Weights of a small mixture-of-experts language model, trained from scratch on English Wikipedia: 13 layers, width 384.
Below are experts of layer 3 (counted from 0) of a mixture-of-experts language model. Rows are named router (the router's row for the expert), gate (a neuron's input weights, with its number), up (a neuron's input weights, with its number), down (a neuron's output weights, with its number) and show model dimensions 0-127. Each number is 128 + 24 x the weight over its row's rms, rounded and kept within 0 to 255. Numbers have three digits each.
Before each expert's rows: "gets" lists some tokens that make up at least twice as much of what it gets as of all text; "mostly gets" lists some tokens that are sent to it at least half of the time. This comes from a sample of Wikipedia text that the model never trained on. Tokens count by the router's weight.

# expert 10
gets: "1", ".", "2", "0", " and", " in the"
mostly gets: " one of the", " she", " Wh", " Mc", " that he", " it is"
router:125145121134115105154127149144161093167119102144142156152145174148141113122138123128124120146145161158156101118096112094168165164161142108127094143143110151111101094151140118142090173168110153119093173107136139124107154114131114130125148131102141101163167091138100144108146106167136101106164120156108096155116122087175147089098124130094092151134124103152133110137153099127110136138091
gate0:128069114122160156119162139114117120078162143108067114144155132137131151146101125162139142132130101157138102158149127162081120126130122143160148122126094131144113121165158121122108115138121122115104135125089086126145139127132137098174099127117160117120119120139143133095098094156097088173123108151126120135095114151149135142151142153161105113137152123117164104148113133147136127149162
up0:121123118100099106133171104088106086103167186117110100145152116131108111146119092154142111084124138135156140129149127115144143132114145141157103046128107145178134099144114125102152106108093114087135172159116155165120145098091130150108114113142139104126108127125106132154166084066123160112129120136103161102144154126112124125158155157148153145163140135131099120127141111137118127177152
down0:157110124108116152136128115074115146133136142108159100143104066096137145157150121126160149094139122168081136133091126106160075186106149131160098158119108160127135144160113162148163186146130118100127106129148113141160131163171101134138205117130097143095149129142128135112137115119151120110166130137150124146125125117092129148067143154132116143078147148167138101137081113099177122135109
gate1:145159182143140115136169137112146122134047124102095155170113116141130172080136123124135141147112142096144106139118143159107147137144164135116108137185110139136103086108114135139105135153119127119173121101120110130092132113143120162122143125106126115136101126132150135168105137104138121094152112117107144129117145086121180096164126127119141143111118116126127114146136112137148114119134
up1:102128176164143134121153085085139097127129104135094153105145100146119140084101160110184157125137105082178151123110140136163132152115146086126136176123128137141131154097104121122167119129084129118112125120123169122151095136141120151164108136109100150120161173186140081117116133102136142108124154132134146106180130092104131086156125168146126060120149096117118142102173124109159131149101
down1:148137129101154149139099108145129127117132131117178141126123119156132128150128144144131124145134094093092155193117155129167115068120107089091130111132158129108114152130151130089104154133139095163067147106122110119110170148074133108152097110155149131128134130054141173078196191142143155152134134127134162173133137093119092138131146152161157132110129115123147124080125138094141131126130
gate2:107143125123172125132092144146162115110132174137140087130113148093149136142088104143147130149099106141191102127111144126091141149160132151121115123095130106120146105138126141113104136165124099129162149125104119122134156082130118168118124107120150149142115125122110136156101106140108090097132168151140105120106106149093142114114117129110098163130158082136088103147160189153092125101114
up2:103128141123134127190131141125138134149106145114180103150131122139112167087079197099092105076120126084102134125156071081172092101118134152125104146181107121158142180166115139113141098099131137157126150133168141148125136129110088103115126178103072110142161118168142114096152137153126149109124119122144121123150113119128171143150121162139107104117147102145125145082103134111138142093151
down2:156121148155127118161150123115129149148101138100128147085125126140144129123117140112154141122144119108164107148154078150113155097154137071089122135169167070155099198103173110144152102120116092125159110113131097127106102122141135112124086137108144108104149136185109118170139132126169151143090102088157155113179145158127116117124142116142123156102106104122145124094122106144136114109114
gate3:140134174109176146181128110116117102126124138124120149119171127132110128129109088136149140147115119142107161115099132094123110163146109164103101134126111124137104125146153132132161111148106118107130245113125089117116126104137117144142139127159119137139111155135156083118153158109124144171130114134123155103112149114153170122135148128102136115074170091130139157093163100136161170106128
up3:123135135119171156080144174086110157102145148139130107120143167144089143093153123147104156122144162121141122138131101105085144084101139116163132136117108110145120107114111098111136085151114108138128095162129103109138159126107090155148096117110180142191111102142108085074115107148095142158113181145093116150111129117097137089075116100107141134163107106146135112123126115170144162136103
down3:097166126089129133097096161145154095140146115129096120128186131141107147130135106134132128098121103155120090113143074158120120121167122183164082100141098121190143129134118073098157102169144114128147112150127115088102148112156133118175113125128140140134193125181084121114115095120064136140157128065139128127079168127117129101135154090158143154137154121123131127162140119099115121102063
gate4:101123133137138130151082135108139133091064104171147151135128154132087118159115161110145138127103127141140164128121128115117149107114150124126104150146129146075126120164116118140114105120163185139142112136134130143091144139157130145121137123127115159172107149157133094112109132129133188101126117122129086150155138127173148184131138108120127137119087133155156122109164109133121126145110
up4:103103136134125155121124115127103126136149135135122118161125145139105149114110112138115167183128099077131082158091132145156133108119110134131125087113148122136156080173133121127141099120134116072106105133148123135144133108145083129108130131135102135102144153139137090132078209088094146145088088122174156113097146144075132154088141165106085156110146100146128141121149176171146124126154
down4:094118142127104111136095142119143162146115120138117096095109133140158140096123140127131157104110123124151150164128127150142120148139109104119129121079156106122125120133171139133120124134138140125138132136144125098134090122143119122114119123123144129129131149097133109108132148108131083114161092118147178120155133102103131139109115108128148101139157167172125148097078141101141132123098
gate5:116140138093124153108106099136118139139133131061097111113116089136138131143128115104121130152150105179097114080132131098114082136148093125116133137164155098147125109118139139132109143162109110138161107160144089110073145079156102135115151136145115088107084128130157198174113083113141118113141128088182060124125114139124140163142102118136087127103168111120118102090057129145126138155153
up5:152148104141123139160167071165109145110162164126126132120130131142099159113065129124139088137133181126147115096090130177168137139129162146176114089100114106135098122105145111146158113099120163124145107126134138128137151111122151129156137129132181165111152121157094125130184165156142160154134116096131128147112119099112084102120154089121152147115169116165128099163115114097128098129131
down5:135134115171101118172131158129107094167117159128137119178146154119106140116099137085158152133138138128136122112120107172179122137158132131109126121109176114125115148095092157118140132119122114141137175133152101166115133117108131157134135119139147128128148144128164140156125120169135134143182099131113114105160115165119120147149133120124095074112113078121143143103135163146110097102117
gate6:119130153126120144142147134083140126115126119103130129105141145114123126136132142154130136122108138100118137131148115130146122132124118121152123213092113112130079115164160100117120125149149163149137114120148118140145099128131166128093164178133127123097091089153152152080104123155166103162165144123118086134125093099116145156103122118166086152123109169108112130150093068105120121090095
up6:098160123158125085151131165137117112098135136113100122123141131090124130120155118150121095138123148150094158106116100143159122107132133141145166153139111163161135164152142100149121135121113102124096143101102148142177101131104116144159108075085174152144125138139131121147154100119089116102131110126124094110087127118076145124143130133094139162144122144118146107152106131139119100100136
down6:123146120127121102144139174137100115093114109102116142120142144151100161124133146134141124060139114105110135126152131102150140152084136107136160171130111150128139139182120142192107131114135127100088145152148155117133158125146162115111112147088198132087117131126118130120129118156125122097152171167127138146129150133122179105133140145152072143129126116109130163171109145153100130124170
gate7:163102179124192119085108115161128157132132119106145121152155144133143102106109147150152143144125134153123070132080129109167148081122135156145151115139125152150142109154103146092118127164123157137122138124146106153115153143134094137119128138114105094136135104138127130128115126109135145104151162139186122116168143133112104107144100165100175121123093136145151144145087124133120131097075
up7:139191130136131120109126185105105151132144176157112152089140109110116124198091166174160129128127130107086096126172104138136121141137162147110132165142089127140098141145085081134141107132124125132168085100110158150154111132147125109137139107136114131144077160120111146157149117134124107141127095093086144140114154103141127180113112165116110134135146115118171123131145145134154087133134
down7:144116101112145124116088133109115155131135119132117137120156142134152157134136170161153175155104103110107147114111149140170136137132116127121157117124097164113163112146109143104124155102123127131147141115114103164166118137145102133114140164158122151146081129149158103105139116113126124104163117117131143161144133120114123085124063108093100154168118155164141108105124130099111123092132
gate8:126139134142128115111083108095150119157088133175158160127096133135096180155165113139137070113143172121124100138085145146104165115121100143114101186135098130137100104114149121144122092109135127148150124113085147140128101183107083117163158116077170138122142151148121125137106145138178113076082177143078129147102121129111151131124136115095138127151107161129149161083124192093113120118090
up8:122119101160113116116145141148132134138144146098106158134093147100124128146133119139135123140139102093117159084165147146151103082107103151141143110156101136144128145134076139066137119151147148107096137163123148166164091135167108130098133148180116145110172104110151131133102126135152136149119098164152122124127090152109120110103090098147143138084118119166144091212142114141115147149139
down8:146095118125153093139135102124144093096145146113117129077114154103114162158143142108126167120191084165146103091118098125139105153135189098150118107127115109165140080096151097137171148107126115132156119099128098151121168173168103169136114121125136083102173111153125141131153121150113141148161106153109152120105159142151116103136131134131144119146148151136145103114134111116137142161161
gate9:151140177104147124151111078109139090136167099133122143168166121130164150073097151142102129113130125096173109125123094122159110093128145122116180156119092112090137058095132111108139118127145144143096151160141115106142092081154139130123137117128156140125106129142139122131166145105103124132139146147089141129142168128154090140143101103153125110157118111158139094146160119136120105165108
up9:102153146158119122090144104141139151144160135127088122143145128131121145094097119130149136104193121140123115151119096076122094112117133158096120131174153156148141120119152141106110138117160106127150123156144089126134107150126126138127160186137145170121125113117118158114119072120134073098134129146120121113130122156136119153120151136115158093159104124132126137164166109153168134143143
down9:120101134117129115102159111151173110113093132136111104121134088078138126121109147136135136107102108150126094079082142114112113099102098162099143137160136136155122108163138150152130101135102177124140086089158115135145126115089160126161141112147114154096123124085105151097161148094143161100109134099145104116109164102130115097197144127168138122151126149104116102133108165137108117075126
gate10:108103130143138138154140113075111093145062139131176142135126146139122148121144149160131164155101131111131131115096165140156088106088115130153134121100147126140108166148121115164100091139150162123106110139143183130126158135131143177112108145102117131141116125144060157156176145161139129072105083141092124154110166139148104131113096127098165165099102115127157156099153119112104116128134
up10:108107148130084165171121123131085137131138132165144136144114123129120142131163113154156145126119141127147107101069204196122070108136158144154143118136150162081071138150116173131116155158107186112139110096149110134106139140163101176096118142131135133150142139037119135153103137161134181140099115127114109112166084101118125158103117174114137099085128118182108138128131151085151121127100
down10:116105181126106136117123104126135152108118138134182058139122104136066137142101150174112156142155167117168118129098103103109128109142122079111139097114145116135116084102162140147131083126097102122142116122114125107134131156124115122122146112143169132109187187118159132128124139159090146155145155101140139140118138134127107154158121069140117133159154121121137120134114124108147110104093
gate11:147199133144187150137185136110136088155115110090110142135121127142117129128136087102124117097142091157090155142132135158111120112166160127112087165131141100110125103120156108173133120147120097182129155119161123096123109162108146123156102111152160105096118100091147087123102114120144124069104110115149139121102176171086127099154145087171133123124123133138135143149139154124141115133150
up11:056130184121135169152130178086100139144127148158145127115085121111096109138154122138156175105100133138100157141170139141172137137182160112142093144122096151157117112117101130116176120136132145090179114113113115104117149145118102146105123149184107144110154156142126102098110083125150134108114142119125120131133146118135139071157197156104144118145138114117121151087101112133135156124109
down11:113134094151151104161080124131113129130099169146103160102090107134109109146121116129123131138108137109096101107180204127122098083107157133104104125142172158122145048155148126140145109136147160124159144120154174125147140102146102105102127110149148109112111104087146114155082135093105120107129150153149164106109144084129120134105122110127121117154144120127120137105168116119149109131103
gate12:068095144128152142120146159131122140122092132112137146125092110177118095084132112183139165109117138149176148126089107134157145106132153144095091139158139108110107144145120082126133129159102134120085136158143131078138158086160126164181103126104097123090153113111147155143129161101164126095139095130111162115116158133123138091134123172133155124078124092153129141106144149127101128133097
up12:139104131146128114159148116103150128166125084135115179157121135107143119113132145139122151141131149138131138147175134127144115141084114143134136148094115091085125116104111113120134094121128135101125095133172129091089132131090183161175168107099180170088147093113199137121121167136143124117158139125133122138111183114128096148121129101126145118129187120097085120140132161132121116120129
down12:136133123162107125150109145109226159103119078138117116150088126110122156171150150138130091125108116126090133141108156147201105156121112145112153154106122143126135098138132155091154137118149160077110092129156122139121137178173131174123147158128140094110135100100110135121145145137106138104158137114137103108116181138174118161117144126080161088137104149139069136147143124137127156156144
gate13:130139134085189154090156186100155124121168165123107131109137151141151138143168130120155151109134103103105175103095099127132120143125106149150114141127115117148143133141098118162102131128091126091138147111128140116143073099128142120111157134106088151160072083097182112093123155133170135119158124102128099108189116136092154101179169119163156153151074108103119134130128144162122109117117
up13:126167169106135148196137121158114131106114146165158138141107122153154108110143104122167085132149133108152148109137132141120133159141112126089135144101144155079137154100166129116122126111109123122130106131184125119134146142121130113114071131151149167123118145162149113161162158151129111143132122131141122126147144109139119111087125093107164114115162115142160147097104152146209129138133
down13:085111089120135119136162097163090084117154125159082113164132128096157129136098133142149121154170138173128101109105147108121139133110155140138123135159104097136170135143115110112124104158124137137102127112119113170119114081119181101156153134112096141133120132111134158143146112143076126154170071132122096177148100076113085122106102111169154080145127113128124109096145111093137094080129
gate14:129088156150112123130086141130101114128127147162103097146159145143128115124165175125107130134149136139142147070130127164168116141169108087139131153164167117129115106155138158127122174126131106135119118107163146100111116128127121113126116100122148098154129157151130164102104094112151106127145152187082118072125131155172139150111090104099116143142131121169129103153160142147140131199149
up14:145132137129092151104099136113149103147158092132144129094108144138153132128150145111162115122127134146122156136150136159075166173127110141134142089121106104151095150128073147131119130110115141119147088115154123114097093144108171131121117126164133147145146097076076154155104069131128129072108114112142081128130109122147127150134116126095171088087092129125198082115107132095132152086171
down14:133120086113125140151103170103146135100140132171136111103114126113174138131144128148093087129134183152137146121134159082120114128096152123137121167120161121144115152157088185150121151143141137096105112134166105143146119152159112127111138138121116112124131122099132126165146159160105163138115106129084107071141152148138126142165097111079121103110174101116126123164130100118173134135142
gate15:133120110127124132132152109117120127107113103143103103162106179183140158115069153116119108137090118168119164101153119122162104189152173113124128067148135135086141114091124138120091122137144114136108171114113131134148129118142144137132158109103123138118156142140143073129130131164113126115142090113121101175143130141139146201125134099127101100125137125122114104119121094159143098101141
up15:138119141112091116158142142194120141145158146171143144097123097109089131165134125176179081142163114090113124184134112139083156095093141131139098153110144095136145130131140155126136098131100117150157138130135116133157090089147096143188108115081162149134094152092096141144116085151098138132117141121142147115111071142097099159108150147134146107147118088115098163137124165141137183093126
down15:107106126153155162115177155152118130082142156148179165158093106108148129138133093155167110096170137160135089152093148102121142111125148125135120107167144139137124109095183139128108076079144155075122147109118138138152146191099135119121123138130121147156130122126149100125161148129071139126127113088110103109112101146131114131143088150114116108101110152117084136107140112101125129108106
gate16:134086098147123117140147107132110091167136125103143174184107166154114110124137109121103095059099132168138117123133152113118121141133135067093104127099151124126123132140053155123121103137157116112193186080116154150151085106078142074121155170141084107142119112121167136143137048108170143099138143142152117156126127129126126105125173164124112143116108119121105123109133117107113134170101
up16:119162096117178114086141132113137141083100117078125110144144100126129113165149085157107156114131128130147109163114160154129115117137137149183113139092135140128141155110128115116107117116135067140118132162152162130107130153138125120142096162132128145148138099107154122100113119120119136159097132101143135135147082150106137102145122143120158158104118145118185126058116127122071139130134
down16:129160106140158075109151166114111121100149145092136138081098114130147109126133162130128154126150121095152106120130143157132151107145093118097097071118106098151116132147159178165120145135107128136106123104166088145146169124111160137148111079115169151124142122150141111097145080110140120135124122098093163114142146138140139135158141116132118106148115134107131111122094148148132107133105
gate17:171146171151141099151156163110120126128144113109143165120128143140152089103154175115121094114130092157149129151137139148177165116096157137155148150148143136132131104169136134135141103134081140136107126095116116130069121138092148109153116096151136124121135092138098130159172098123141125141135135157111104151180111121130146133129135132157103104126125176136128110151131099130123082097143
up17:118137111156123110147160110080129153112122121135107125106151122110141119061144086124130095133152095154115111120117155177138144066109111100144153082109118123112152129145120129104131111145125173058106121152164117155093139095111172120147130113126174145146039110133114108125117141143112125137156124153102153152130139106103127148151164112144146163153162166151070118083145151129115100143102
down17:127135093155141127129186112126128127136163108158099093101166164149142134150168118137135140128159127121132128160117157164154178127148112159118141137169162128176161147120122167148150146096092122118119119137145161131121159196124134157142109133142143109175166132120112119114107123090111136117149168128142211098100100120121147135156143135149116091140119167145161106123142126137137141141107
gate18:132137123175133077125135125121046102129154128135159119099124113137089134130082131123158168105107104154141154123078108147142132133131169107100145151126149154118132151121125101145124118161116112070086138136133122101110153130129143134164089096128159138125154125103129123165136112151165126154127125155123120158090132142130097176101137108109115085132151164122112112149148115120129137110131
up18:209098129125115115108145166082127102154128150099100118154131133128162160139117182147157126121131154149109154095097172163122104128114143118154105130121131086130136103116113130168130135138170144111147133120151110133072121135105149128120169140141114098170110120128124110132136149124134148069111175152168126154160086166078100091126164108169080128114092144157158114138126135158101137126135
down18:148114105114085147159155122138096123132126133083136097132060105115153155147116097133096132138114123127154124054146145137153079125123117159126165115116129119147106120105193143120111168107119105150113094109155138130138136107109135153109154167135156110132128143102145115153155133157134120112105130132123142121123131108137120121129153104099122179137130147136127132064084102117129180109110
gate19:149112144097125121094135144094135114121123115149123157145146148077163117108118162154121091116138128102097115111104114105085168155096128119161109112154142114136139131147117115151155117134136151137123139136172096101104136148137107105114164113095100119125137103111144124112128138123117133101149148074110084122106169131126123119161163126137130163139119139141205142103149104125121084081135
up19:087139115156176114151109113110112107145100099135088096157156128135094112112139144118142117114156106150146133143140109132149127164120082134090196102125146108112103127121166152146136110098148115165176096123129131153091141156150143139108092145146127128129131106147124135132107129140141135163149117144106103125088155069139133126109134065084188132109114119124092124108216117106096125083140
down19:089128092133114168133137123160134126109120145124115141158158140157143155141096093120149157100144130128139088137167104066142142126122132149146129099071115162146113120118095114123087119133111155127138124139155115160144151149082116127093137139115124095104136129170128101108171109129131135183152194131134129116127138131124143150100144118121106138124147153151094071162144066167117084160138
gate20:099151117119089129126126145113131093118155119129136121158108121141113133096176127160118133053127105138129125151114110152141134108128123156136100137191146176133116155160157130151106143141118129119140125158110098112104127133126105160135137125105132075144099123145131163172121105138119162135182128137127093059089158156141130130111144098107141127108105138139096192089115120139157136138104
up20:118165145171103122107110118108131105138117140124120149151174095124138127162145138141124147096109139128131162142072129100131069125120119148138116150099127104149144117122152100118161111118134087103109102100092082143157135157147120131147152073164149090138127130121092172155102137140107112153107125143108093130146110132094113094121132102134113109121141181101094112113122149115146086118133
down20:156142115066088142101119081126107116137136130108148151170126108144124134173125127116050161142141099133116124114092178160142163136097144127090090132156122098099130117152114126170155100149152163076112140133152111131116106146133143147164109135147125108136071122112080129158129111073078124134100126085116129098106151145110105124093158134099155152126111128136164119171126091139128149119143
gate21:170109095103142151072128093107138104129145136084130107105107135169137134079154101132123107133137130107127143117104141123105102106115132153132108090103101135135163128146147131087159149134140138127086189094100114113149130115127132102083166172153098095174118151145156144114165128091138184136110146155204138144151141119118119183152139101130098114102094136114148130145099126122068141166107
up21:146116112135162162101122152179120150146140110099136133121136138125135131115107102117095148205138130143136132117205122125139101129097158111125134120126082129111140134155162106141114130141114094138105109125128147096088114111107204133152105124150156137129130149131099127108100137143106148109112136136117186152171122158160154164102118134107143101113138127152174167112100111128122138124120
down21:111110094103111109124117115106098112140132147094113138169141128079107146116067113147113128107158134136162156071159107138099150116144110146160128107118099158125150113142125106108101115123117155107144172106122148122139172103120155082083127174119140100146156089143108077098122109122119155093140105121133129133136096143142102122106122088132101147128123106139133143098096138117083102129124
gate22:141128097096124129073093122098158136173151120119152161105117135165087139158124106130149142137119123130095175094103128143141120123144107111142156137082149109125136140141111095140151156134112136116143130120123127152160123200096143130105176170101080125116101081102150146115155143156144136090166115144148128122102145091126171163152116108101157140170144158154072088147115139117112146106155
up22:103092072095110105141149104090146114113119140127157109174126152140130116083117128099089131112131167125133132112118121179138171140133090129124121112129108150081102071098111129149116119156128104137059093090125164106138142129148140111082149117134104166085133134139116080106135128089108087132119115159135155114163093111107110146168168134116111151166125131149116129089110102109136088150129
down22:097149151125123135133108140176150106113125100130126140167125108131142108091128143122082096129094134117136149126157108118160147158107121121111138119163105166153125146139129125155149127118070152120124166116117111149145140124106163173139125139130155101170113120156128144133104130139143106151146084126178119100137145115169121077137132150137115089145068128073088214166109148148073080121112
gate23:125096196148075140135131139152150134116113134110147123129149110113135141144141138124173107091085142107088130115125124102138099095146152129127109148122119133119148128160153162122146140135115146139138140169128100170150126172137138113108152144130123111143140119113110150128144187156118164143132167199125131144122139107124162122120123113124128140145103126160136129112095098165145161131149
up23:102082169122122119156170129097142121139118118111148122155144098101143113131116114158128128082110142153098136103146124127163116066097146138099104125131117148190098108131073107146126125158123143110133144160125099201142105140124117132174121096108123146123056088146134102139145098115123127112108092131127113148148120124126166143119107082128099119142130113101131119108107124107110086096156
down23:124157132151123102155115112160123138130148166131133125126120141134085142093113147125119141156124139106111122135090147131102117143135135142093105136143187142172127075074118122137138119125122182107134087118119154118135106090148113131106151133116126116145111130136107192129117095151104150151151170126104069076117144103112109153158136100104098161166181092133141147194088140107112119093078
gate24:098178128133110147145101167148127158084100105129147125114118134133139139095117130156132118190111163108141126102140137122162141150127140150130155151146113117135095176154103124155142126138162123172190163130129101156141133137107120134120153113131100093133148082130105111078140106118132144134142108141167112096096127098112120155101135155100111155142126080137102132128093086144140120179155
up24:070109119106138155145104142125139174133124141070101129114113120161153156097137128103133115121118146096186082071119106172158137130115127147143123117129104139146127149138125135118150156107141137119113080079165119084130146136131141108081116108125074105073122141097097130120125151161140123143156120082091089140109127111108136151131151084142152115144128151101141127144134155101125136152129
down24:160166105166112149132118132083140100121182107145146125152100113160125150118119143127134079133138120123156126129172168085150158112129126118135112136132145108102146133155136119152151142160138177073099133102130111148116134143142128131106125111139133129131102145113171108126090122139168127137074101145101095121155114131129142166129150132096130082096137136121142118146127135151105087158138
gate25:138118125114127151111149083136108108164157108114118129139117117164115148095132134144142160126126118145126143129131136145099137161141119127141175107144108145114152119128081154134142121142127099075139140120159123116140107121090146109114115109145114125096114116122116107125081147110157053115148164146105109133148121159138078112128166145153173124090112091135149117140125169065122140116147
up25:124078135138129165096117080098091096169118067099121165115099128101093125110105135124158124109121145122168146132125142157102136139116162104113138102124137106110151136155147078149124135124135121118136139100115151095120114115096174095149111109126155111155137132126162101107085172126147108128146153163107151158185132138073135114108105135173097132172104108137213134139151141122146106137150
down25:096103135132139120197126127115170150112118143146137110158104128137153108168150130109128106096154155130148110189192108131140150151138085167070098104135094147120136123117129129098162128136097123165144155136137123135115142158116098169140131121084108130152142083116116179139116114106123145133223132112110109128131143109102146150123142132152151132124107130098122101109132089117135132079140
gate26:118106138078146098173175091118181128126122127118095123117110148105136112157157105128129137041162097162136089083069125162132149155117115135127119121104074128084150133138175139147114114110139137134143163096140160122159122155158149110075082119130107136120150111140168114103094142116129146114127103148144151162127105129097159143113102126144106144157117113190151136104179108130120158185087
up26:113092135158065056082142130113153117094138121140134134134108109138142132102107132134132108134089139110118145163124133080126120135116127183142098139120125160136142143106137154123153104127111131161116117119138114107134105103099086127108171139125156114092095099119159078149144102167119129125125127181152118119093111144108133155132149134117152143121118110119113078105110118104132107094133
down26:142134108181135117147153145135138097101161153141141164102103126176137158144123118135128120140126151144131112101119135114136135108115167129110092106111107115105091124157143138144102141122110148151141152127162135107115140150098124092155145137113129124129100075093100127114123166137128098121151135116125095185160138157198100135132138139103083108111133069126149160140138127154089141141124
gate27:193126109139147131126162129109134109134120153132093106136144140109094122147141124146113136109143116105133120131122189094128123114121129111097116147162130111141119163125128126129125127102130128122125139086123154126140124114107126148101120109098147115144132096137127101131115141162097090105135134114117117108177122132121171094162102094183128123149093078150084118106078115155110119147116
up27:096097175153125142102133097126124137113147124148136098124169112170142195169135102135125146146102102090150128082110076127103109129146131141157094130147181156171136144128137106094109178137115112117126123124135173085128140126158151130151092157144155120133108118129133138105143136115122131185126124145139118141080154141084158103142129104115097125124164077069125128094134102143164157114142
down27:149159147165094150087127133125133117164117148097112087120130106124157118142134136166106122104142159107145088124122159096128131145152090086158112142137151107098137132134151141105145073062145144152131150136126155159171124162114115166120105141155136168148098128120133182124117127149136137164128153139139113133120151166117146140171118133084169149145119120154130131119131161163140140104121
gate28:107173146114151129156162148126125138104115148171133142101103109191141144136120125144139117148129105120138167152103129117146160065112113120094138124145104183110084128133122143095124140150096169150157107136112106125153135113108101098153124164113084152127147126074116114127117145153154138091112151138145113172167146078114116106126119119132146072119110146131162146181141133120083143110150
up28:162139131149123166118081106156093132107146171112145142152126120101119146109139102118139141145097101127097144117120116122106135094126134131135129118145131155112113172149119123128126075152133135154162165111105104133121141105160118065132141123123101132128132137120085173135156150134145064127152110126126100142161113165075094109104106126127154159104088103131085151188159143165074132156146
down28:121157111116117124130183102125173068127147141139165085121113153136171146151118149143129147148105136124133144134110126127126127146156128112122152114163135073113136117134116123142103085113153133131117141067082105129161109111127103124125125126152158148145152142123117100144114157132108081144109095125131110131102121132129110148121124129137135141172141096096138183142159151116177128146122
gate29:139180132123086116102136131123156103108142149111122127137173156122116135118123134131146196117081154152136150143117156185124121128101117099110126163124168143149140114155126134126098158175132125079129120056132104150143111129103092096091135174116143120143145070127073114110105172137108142117117190110123134107124121166133116080088197100109116126110129118122126150126157105101088125112102
up29:178095140113158119137142088097133105152125115150116148116119103137158118130171161106107099123178144146128121157150109146099127141087097177090108094168126143151120136125086094137116101133120132112154100098144128106140126098170100171125111152149130102101072109153125150147145107121144147138137065127119078169102155110146142084163112151089096103161148101153135109137163152094134136105126
down29:126117153127151137124113133106111124124193144137148104154090101178153092149119125113135135128150142133129092113115097146121139125156101142105169105113114141162089111119124075152108102136109137103129106136177151116145131147158126111141052143065115126110154123133124105114136152160137142132147190140128106119092100177088139103170109118081114128121116115102135105158156151121165092133141
gate30:212117125129117123099125188135158092114110125118139101146091109117114117122100144137130158125138167105127098157158103142125130128137077143112147143085098154093110087100122138092128125151073164118104150114104126146154065139122099097144097127130174112128133136138134131161141139106104156137157114119095157100131145108106121148088072131116115161094137166129152112147157114134149098146115
up30:121087144106121129131139153135153131129090094139185167123148166157169103139139098083102138149124128115132102128118117203147120104106114113121100119142154130130151158099137109117153121148165137101112149144165126116137177110113125167121133129151110112156144077151143118161175148122120139106136167122176118128142148110164176106139116098152133138124146108124146139137127114099121159123078
down30:123122117139076158110116150124096115088095115096143127100123139108119116153096122114132144103097121131123105115163137130111086129146107123131118115110129110111169141154125101135117080171147128131130121105137165129147108137095119103137119145136109137108162134161173114099127120166140113122132121161111090144111099121163117141093126125091128153127152087196111085124141081104111152146135
gate31:117146141140124129116133121108122133113172086096092120117124122096106134142107129129171151143138152096098107127103131112130110143134159143121111124117111149139151126147144108131130144137154118079109124198107122096111130112130152097131156147128106166094153115095147102151142159095100132166123189161117122106116110124098153157146134109119105112139108132099162130155186155119117070148135
up31:164184120138122127149133105184135117134113110172104168160117141132159117079128150110176153109121141106138157134152140126138121111107131115129130185131161182048132169103106145129107104170147118075132109100137093146129136155132100172122128110157122179146094102109130137126124132164082129156156158143161123092115127119160118125130124137103140090165115157117141123123133161109094169146121
down31:101187112113102132113178111133131104128084121141114101106144121126149170123112125106137139159122117082132165143098121117098067133105111095116106111124126107116122153138165101118123099127096133129172111140154122117131124086143103140115138078141159172098087150095159163137100114161133125080101161129098162152125106141141091160126114114161135130068159145142144122131109142120125123117163
gate32:143125131159129153107138131098135141128119128086136165075101127144168149163117106176161148163136166127140104126109146138109112145122146141098131151138124113111139135122078122128118065134131127108133145136092145158114147181150118132073154132171102122139146098118120123121109125142143131101105136139135136142098152132154119111100097128093128145135128086150157124071126081127136152109108
up32:108130130110137137118062152107127160161175129140114111116150146130133124108125135130123079076167104167108165151122107138137135109143104154122133106121135145132150142148152136158148107122124148139156099134120147109139107097098130149179116124112116103129136139128075150104144099149070117143141151144108095140121156164112106144126071152103133091133144170131206160040108113135130158127102
down32:098129133124140142127091135112173106118105139141108108108124142120054144173140169158159113182141142159120103135150105127111131151158084129089120129156125113088102137145146112088134115146136126126119160108134174144156120107137081097163167107145106100093154133138166126135178145103132123129115138139108132129164107132108144076113137129121123119133129115139122111153114153117109141144121
gate33:136125112116124103154114120164153134168155131122111122129155129143115115137114115147140136071147132149110138142124146144161166152169138144167135086144119090095125127146141145125156140114085154132083108114120133131080124151110135124130077153130131086136139128117115147145131088135125125072127112140138136180127114152190129143127135069139112120108101120171075077104113133120113112151128
up33:073108158134106111090108109107134086108136141165148120142156128135135096112152121143134169129134147124087099125091162119124114114096154119110134100158120125110134111140115139133093126108084168098155146118079137075081148132162119104129124148123138166132132167143131150114185139146130102136113088103127136141182138052106121126117109093148141105120169120125149156143149129133132103109088
down33:117121140127162116140158113149113109138124143122194125121173104112143118135110134134103129131098129139122125092102140117123164192129145105154116139188156136133103106128131122109115153139068131130135155126167159119120173140128119145094129102147094149136132142150136110127138135134175122119168125092160108129171117089149117187117112112172149124104139154137184139146092092133118118101104
gate34:122124147126142144137113101098175121112105102106109108112125137124143183170139125188170106122176127127163092146143087116103131119116144139180139111124122091133109132133151095145107091138143141118173125162103150129117122111144155148105140119128113134148118135148123128084084148082117141115142133145096111124144166157126131148134120151111133090129136119145071146117175084095093089128127
up34:126092196122102112140118115156121124169161171152133168135126111109149137082063111139118121114085103150115138104120111123125118085155138120131120159111136134144127126135134155128119124151109098108099120140127121101213161112155116098102099104071124143153133120088156133126128113141131162109119164149117153141077078093148151129147178092140158119166104138089112139147123132048145112090105
down34:150138129110122084111145121130159168139167182131124118156124116154125120113153114131109141115148109142121120101145118096098143133170149140108112056100115154132135094122091116125138170122129134160107132106121130111150123111158116151174124109157155090119150156136126080126111144178094124115160110122118129101147093116118108133156125131096069121145163110124092157164162151109130146109150
gate35:130109129094144124118095141079091109122130126112144088136167114073095134117085140131127125119133109135114101130064154109139107129135181093134110110091138155126115155143080107102144128153160132123111095115148071082126136123145129149125140160151134102132132133100090118134086097167138125119141154108168114166102158115131134162126151106097124106110123149136196080146177067090161126111187
up35:094100139109126142114145133104113128110108093105149120132104148112134084143133112131095167114131132095161118125152150115128108155131117115137111137161199130092154127153167136092094151126130141109119125165096159121168130160165083155156135125154092125165108133121162119152113152129167157162114120134146112103136146095151100181107111151082105169111091138150124157111129120171178155153101
down35:111190115114112162110119094124130116133127122097165122155170153099136137159148172149143174118124124076169122144148133154094134110109140119174102109156090147124143119118134122088116135113120158092123102129130154116123116107146118114143121126142087126170143125137124103123121115100054142160137122172107125129127127090129092059146100144109104103127109126079143136099149138094106048138127